{
  "experts_per_token": 4,
  "d_expert": 128,
  "moe_layers": [0, 1, 2, 3, 4, 5, 6, 7, 8, 9, 10],
  "router_score": "softmax",
  "balance_loss": 0.00644,
  "lr_router": 0.000598,
  "vocab_size": 22638,
  "norm_eps": 1e-06,
  "tie_embeddings": false,
  "optimizer": "muon_variant",
  "beta1": 0.93,
  "train_tokens": 945100000,
  "steps": 3606,
  "dataset": "wikipedia_en"
}
Below are experts of layer 8 (counted from 0) of a mixture-of-experts language model. Rows are named router (the router's row for the expert) and show model dimensions 128-255. Each number is 50 + 10 x the weight over its row's rms, rounded and kept within 0 to 99.
After each expert's rows: a language model's description of what the expert responds to. This comes from a sample of Wikipedia text that the model never trained on.

# expert 22
router:28 36 50 50 48 30 47 61 60 53 60 45 33 33 61 48 49 58 53 40 44 64 57 49 42 68 44 45 64 49 54 54 57 38 58 60 46 42 52 44 37 51 35 54 64 50 54 37 51 53 47 43 53 33 29 26 44 52 56 52 71 50 47 40 54 55 37 55 53 43 54 42 52 45 64 49 58 31 53 53 38 58 66 40 66 53 44 31 37 45 56 42 65 39 63 45 49 58 47 29 44 60 38 39 33 55 45 56 66 51 54 65 53 58 59 60 49 65 51 28 57 51 57 51 46 52 56 66
Description: Short letter pieces inside proper names and foreign words, often right after a capital C, such as Cé(zanne), Mog-ad-ishu, Occ-it-ania, Nagorno-K-ar-abakh.

# expert 35
router:50 44 26 65 57 39 50 62 64 28 39 47 43 38 63 47 73 56 73 46 51 63 61 58 47 63 40 49 48 55 33 53 57 43 35 52 45 31 58 57 58 62 51 53 53 51 53 55 56 48 39 37 40 50 61 50 50 52 51 60 61 67 39 52 51 49 50 40 36 48 58 46 42 41 70 55 75 60 41 60 46 63 61 55 35 62 38 58 63 42 64 48 35 51 52 49 34 58 61 54 36 73 42 57 47 33 61 56 46 50 50 41 40 53 33 42 51 58 58 39 30 43 53 50 44 79 60 54
Description: Stems of concrete physical nouns and materials in geology, building and nature descriptions, such as water, wood, stone, sand dunes, marble, sedimentary.

# expert 50
router:54 44 69 47 61 50 49 53 46 56 65 57 58 67 24 48 52 34 60 46 70 45 53 59 60 44 53 44 37 73 39 56 53 46 53 52 49 42 42 57 47 60 58 56 41 48 30 31 33 40 54 38 67 50 56 58 58 37 44 60 54 39 55 66 44 59 49 50 42 54 34 60 52 45 64 63 55 47 61 48 35 52 61 49 55 57 62 48 50 52 46 64 53 62 67 56 46 38 53 47 29 41 54 40 53 37 62 55 80 43 60 53 72 39 35 53 42 52 47 50 39 39 70 59 56 70 62 56
Description: Middle syllables of South Asian and Japanese personal and film names, like Sas|ik|ala, Him|aw|ari, Bhad|rak|ali, plus Singh.

# expert 47
router:22 43 40 62 61 61 49 53 59 64 45 34 39 56 41 50 54 43 51 40 66 56 35 44 68 37 51 46 43 60 49 49 59 36 55 52 46 56 43 56 45 43 57 56 44 59 49 30 38 44 54 40 58 45 72 42 39 44 50 60 52 27 57 47 44 73 58 50 48 42 20 49 40 52 63 61 65 64 68 38 41 41 47 52 66 52 46 44 52 55 51 42 61 73 65 62 52 63 40 52 35 43 55 37 47 48 49 58 67 45 44 58 59 57 40 43 41 42 52 41 51 54 42 47 62 52 52 36
Description: First names and surname pieces of people in credits, tables, lists and taxonomic authorities, such as Steve, Jacob-s, Gregson-Williams, -ović.

# expert 59
router:29 59 36 59 58 43 47 58 59 75 38 51 38 58 40 52 65 45 52 48 54 53 39 45 42 51 62 46 45 62 46 67 38 40 44 35 36 69 33 44 46 39 39 48 55 43 55 46 56 39 59 40 59 44 46 58 37 62 51 44 57 50 54 46 62 74 58 45 41 59 39 53 50 38 61 59 56 57 56 51 64 40 68 48 56 46 45 49 49 41 54 45 56 54 55 56 50 39 41 63 41 42 59 64 40 53 39 54 60 49 45 63 52 57 49 34 62 51 55 48 48 48 38 75 72 45 25 42
Description: Pieces of non-English, especially Slavic, Iberian, Turkish and Icelandic, place, club and personal names, such as Reykj-av-ík, Myj-av-a, Setú-b-al, ș, č.

# expert 19
router:60 37 48 51 45 41 43 43 53 59 39 58 52 58 26 42 29 50 50 55 49 42 51 61 38 51 60 60 44 30 39 46 55 42 54 35 60 75 53 55 52 41 37 51 53 40 41 56 40 59 58 69 49 53 44 52 56 50 26 43 39 32 50 72 42 62 63 42 35 42 42 24 55 34 33 49 44 62 59 34 41 47 52 40 71 56 43 40 46 58 44 30 43 40 32 46 66 42 47 43 63 55 63 46 52 48 76 57 42 49 57 32 53 39 62 39 47 50 58 44 68 50 52 51 55 45 45 63
Description: Prepositions and linking words joining a verb or noun to its object in running prose, e.g. with, for, as, between, against, accounted for.

# expert 31
router:52 46 42 40 50 32 43 42 54 45 30 43 61 55 33 50 54 46 41 45 53 46 38 65 62 45 46 53 58 33 61 48 60 42 51 41 60 48 54 50 53 28 60 58 38 34 47 36 65 33 50 53 39 46 52 51 71 45 46 38 66 43 55 56 48 43 39 48 46 38 55 43 40 64 47 41 38 50 46 51 43 52 52 69 33 42 36 48 28 42 22 56 62 54 51 66 49 59 39 58 49 35 58 66 58 56 62 52 45 45 47 22 35 64 66 56 37 39 44 41 44 65 61 36 45 58 62 54
Description: Single digits and numbers in census percentages, election results and sports tables, especially digits after a decimal point, e.g. 57.2%, 0.7%.

# expert 37
router:58 55 33 60 39 53 60 39 67 50 41 46 49 45 65 50 49 56 71 52 47 35 39 71 35 45 34 56 34 51 35 42 40 57 62 59 48 42 66 36 53 45 54 60 68 35 46 55 37 48 64 59 60 63 70 47 44 44 33 39 44 30 57 75 54 41 59 49 39 50 42 43 50 61 40 33 49 60 59 26 47 46 51 44 43 48 63 42 35 55 53 52 40 55 45 54 59 53 48 49 61 52 50 59 55 38 60 55 43 65 45 42 51 51 62 52 67 53 36 64 59 46 65 50 40 51 40 70
Description: Articles and quantifiers opening a noun phrase in prose, e.g. the, a, this, any, many, some, no, often fused as that the.

# expert 39
router:57 45 56 50 50 64 46 36 50 40 60 53 34 48 41 46 52 44 46 39 49 47 62 48 58 45 57 58 63 52 63 48 58 50 69 46 58 52 35 58 53 49 46 52 58 51 53 40 79 46 45 65 40 44 41 51 52 55 72 25 36 48 57 63 48 34 55 50 50 57 50 54 54 60 27 39 59 47 51 55 61 60 50 64 36 46 55 39 63 39 42 42 65 69 57 50 59 52 54 42 49 45 49 31 47 61 35 67 65 29 66 55 42 58 52 48 61 51 62 49 52 46 55 52 41 57 43 41
Description: Last digits of years after the leading digit, e.g. 2-011, 1-801, and sentence-final periods before a line break or new sentence.

# expert 9
router:57 66 41 42 60 37 47 38 58 42 39 46 54 58 32 53 45 36 39 42 45 60 46 56 43 49 34 45 59 59 63 41 46 27 51 37 61 48 56 59 67 60 46 70 44 63 37 48 61 43 56 42 66 44 47 47 45 58 47 40 47 58 46 41 55 36 38 46 65 31 50 34 36 56 57 34 48 41 42 54 63 34 58 72 49 45 61 53 41 49 45 35 66 50 55 65 46 49 49 62 35 48 50 62 46 54 36 55 32 44 63 45 59 32 61 52 37 62 53 48 65 60 39 63 52 34 54 51
Description: First digit of years and scores, usually 1 or 2 after a space, bar or parenthesis, as in 1949, 2023, 3–2.

# expert 5
router:43 39 35 50 33 42 54 56 70 38 32 66 50 40 41 46 52 51 45 52 47 51 74 49 39 58 48 36 44 65 25 44 57 40 62 56 44 48 48 42 62 55 47 38 66 35 50 53 28 49 49 58 31 49 66 54 46 54 41 48 63 56 40 50 46 60 47 57 41 60 47 49 39 54 54 45 62 47 62 47 54 39 51 42 61 48 44 47 50 55 67 55 51 62 53 38 39 58 63 58 33 60 50 64 47 39 36 48 49 37 53 57 59 57 37 55 47 37 27 58 46 35 58 65 43 64 42 58
Description: Word stems and inner pieces of general or abstract English words, often before suffixes, such as pess-im-ism, philos-oph-izing, transform-ing, method.

# expert 44
router:30 67 37 53 49 64 61 45 62 30 75 41 54 35 61 58 50 41 53 65 43 57 56 43 50 58 34 44 38 47 56 57 48 47 40 62 50 33 53 54 42 49 35 36 52 43 54 49 68 49 47 55 62 47 58 30 59 60 47 43 60 61 48 34 33 41 46 49 37 52 37 62 38 45 68 73 52 53 49 47 35 65 45 60 51 34 66 68 51 47 55 41 57 32 54 51 48 44 40 55 54 59 54 69 34 76 61 42 62 35 49 57 41 65 48 49 41 54 46 45 56 39 66 32 36 53 54 57
Description: Uppercase letters inside acronyms and codes in tables, like MPC, PSOE, PAGASA, party names, plus pieces of foreign names.

# expert 8
router:61 46 48 59 44 43 28 43 41 35 56 39 60 55 48 53 29 49 45 61 60 49 45 43 45 56 50 36 60 63 50 28 43 55 40 43 41 39 49 46 32 54 58 46 41 49 40 60 34 47 57 69 50 60 52 38 54 48 52 68 48 65 53 38 52 55 30 51 71 50 58 56 47 57 50 37 45 43 47 51 43 62 44 51 52 59 41 62 51 43 42 30 42 54 38 62 51 46 52 56 49 40 32 52 51 36 52 38 26 43 55 52 51 41 48 61 60 57 66 37 41 55 57 30 62 48 53 46
Description: First word-piece of words beginning with le, re, w, de, he, split off as in le|xicographer, W|imbledon, del|ivers.

# expert 45
router:51 40 59 69 43 36 57 43 54 57 37 53 42 59 53 43 40 51 61 21 46 38 65 47 57 51 48 65 57 34 58 60 55 36 47 39 42 51 42 45 40 37 63 61 56 51 30 55 50 55 68 62 48 56 55 63 37 53 37 23 32 32 48 52 45 66 61 49 57 47 33 39 75 29 38 45 39 64 37 43 46 55 24 41 70 44 44 47 41 59 46 42 61 46 33 32 60 45 35 43 58 48 64 54 69 25 52 53 58 51 53 46 54 40 64 42 49 53 58 40 57 53 55 51 41 42 63 64
Description: Clause-linking function words mid-sentence like and, to, was, were, or, but, which, ', he', ', before'.

# expert 29
router:48 64 44 55 50 44 55 33 45 60 50 46 56 47 53 60 40 67 55 59 47 56 35 65 42 44 49 52 65 39 50 32 39 56 48 49 38 45 47 51 46 41 57 51 50 36 46 51 52 53 59 34 43 59 58 53 53 49 34 71 51 69 55 74 47 31 47 53 30 56 49 40 49 40 28 42 46 35 57 26 47 44 42 40 44 36 66 65 27 45 43 37 53 50 58 54 57 32 42 45 58 38 60 50 59 32 56 31 49 62 47 62 40 44 57 64 53 42 59 37 57 34 42 55 33 56 26 44
Description: Adjectives and connectives in institution or organisation names and political contexts, such as National, American, public, local, and in Museum of Sport and Tourism.

# expert 54
router:38 32 58 48 54 51 56 49 59 50 48 52 50 59 52 47 42 36 56 24 47 51 75 36 58 41 43 57 64 38 54 66 60 62 48 53 42 42 53 40 52 49 64 57 42 61 44 48 37 42 58 61 42 52 50 55 36 44 37 40 36 44 49 35 52 75 61 50 76 34 27 64 59 45 40 49 57 57 36 59 57 59 36 48 63 38 53 52 55 46 56 41 62 42 43 42 55 58 44 56 41 46 52 65 65 36 41 63 68 59 38 47 65 51 60 45 49 56 53 40 47 47 51 67 50 50 61 52
Description: Finite verbs and auxiliaries right after a subject noun or pronoun, such as was, were, had, has, plus that and which.

# expert 12
router:48 51 53 56 61 66 58 49 29 55 56 40 65 60 54 56 33 50 42 52 54 60 47 49 36 58 44 44 43 42 60 53 57 62 53 56 43 36 61 49 38 49 70 48 54 46 38 51 37 55 61 36 46 70 46 45 47 36 44 54 56 38 55 54 52 42 47 59 32 49 55 37 56 52 42 63 37 55 51 46 43 60 36 48 51 50 68 36 48 40 51 44 48 61 48 48 79 47 50 48 50 49 58 60 67 63 53 42 62 69 71 47 49 35 49 54 66 37 70 47 58 62 49 42 62 52 63 37
Description: Pronoun-verb and role phrases in biographies introducing positions, such as He was, served as, became a, as a, acting.

# expert 27
router:50 45 60 39 46 59 49 63 60 61 45 51 38 34 23 68 59 54 43 52 52 42 53 52 56 61 51 64 40 52 37 50 43 34 71 53 53 72 38 61 56 50 28 61 48 47 58 47 38 43 39 56 31 45 52 47 52 55 52 40 66 51 51 34 49 71 31 53 59 60 53 60 48 38 62 31 45 53 47 64 35 50 61 49 65 42 52 43 63 56 58 46 41 37 57 53 38 42 55 52 32 54 25 57 35 58 49 43 60 44 38 43 66 59 38 51 35 49 42 42 46 35 77 50 42 60 46 49
Description: Verb stems awaiting -ed or -ing endings, such as add, cover, read, follow, perform, writ, inhib.

# expert 57
router:62 60 51 53 45 66 63 38 69 59 55 60 37 51 68 58 66 50 53 61 42 51 42 64 53 32 54 47 38 37 55 45 61 63 56 41 39 43 49 52 42 49 49 53 57 47 51 56 60 47 42 34 58 50 51 33 62 47 76 63 51 55 40 63 63 41 50 51 34 42 63 55 55 54 41 32 33 55 53 52 59 55 45 56 40 53 69 34 37 55 48 54 50 47 50 43 61 49 47 52 38 53 58 55 43 47 69 56 39 56 45 44 61 66 56 53 71 38 50 40 52 49 46 61 41 48 41 55
Description: Words right after an article title or is a in lead sentences, such as urban, Disused, largest, third, first.

# expert 7
router:11 32 36 62 65 69 58 54 58 44 53 50 59 51 50 52 70 46 65 53 52 64 55 48 62 50 56 49 48 75 44 42 40 60 57 55 30 42 50 44 42 49 63 55 47 45 41 51 52 42 52 48 58 51 61 40 49 54 44 61 51 50 58 57 40 49 70 47 49 55 37 66 42 63 63 61 73 61 54 47 34 52 42 54 58 38 59 50 42 36 55 56 61 61 48 67 35 49 64 44 52 51 36 33 46 44 64 43 68 44 41 41 72 47 46 40 42 48 44 43 57 35 35 61 57 50 41 48
Description: Closing syllables of foreign and place names, mostly vowel-heavy pieces like a, ai, ala, ia, wood, ville, e.g. Chia-ha, Al-Om-ari, Ghib-li.

# expert 43
router:31 45 47 49 71 46 73 67 51 53 54 49 36 43 39 45 57 22 50 53 47 53 50 55 55 47 39 55 48 57 50 49 48 60 69 39 51 56 43 67 65 42 56 71 41 41 53 47 51 37 60 49 40 57 40 50 58 53 73 49 72 66 42 54 30 62 52 52 45 55 61 51 43 55 55 62 35 30 56 27 56 48 64 50 55 48 30 39 67 52 59 45 47 37 60 56 39 54 61 58 46 51 57 47 44 59 46 47 39 43 55 45 60 67 52 56 49 56 29 62 43 53 47 58 44 40 33 58
Description: Middle fragments of words and names split oddly, often after F, T or W, e.g. Fib-on-acci, f-et-al, H-ell-enic, fall, box.

# expert 15
router:52 53 42 70 38 38 52 57 43 38 53 54 61 44 68 54 46 53 66 39 49 43 30 35 49 40 56 51 54 61 56 50 52 59 33 47 52 53 35 63 57 68 42 50 55 66 32 50 59 39 43 62 59 63 41 36 47 65 58 65 51 47 51 40 58 72 57 39 70 40 57 58 53 35 54 59 38 51 56 55 60 47 53 41 45 41 50 62 47 45 53 50 58 49 54 60 52 54 46 47 57 54 59 56 48 52 31 57 40 58 43 69 43 51 43 29 55 58 65 47 47 47 21 60 67 42 44 51
Description: Pieces of non-English names and words, often German, Slavic, Romanian or Italian, such as von Met-ternich, Kar-ajanplatz, della, der.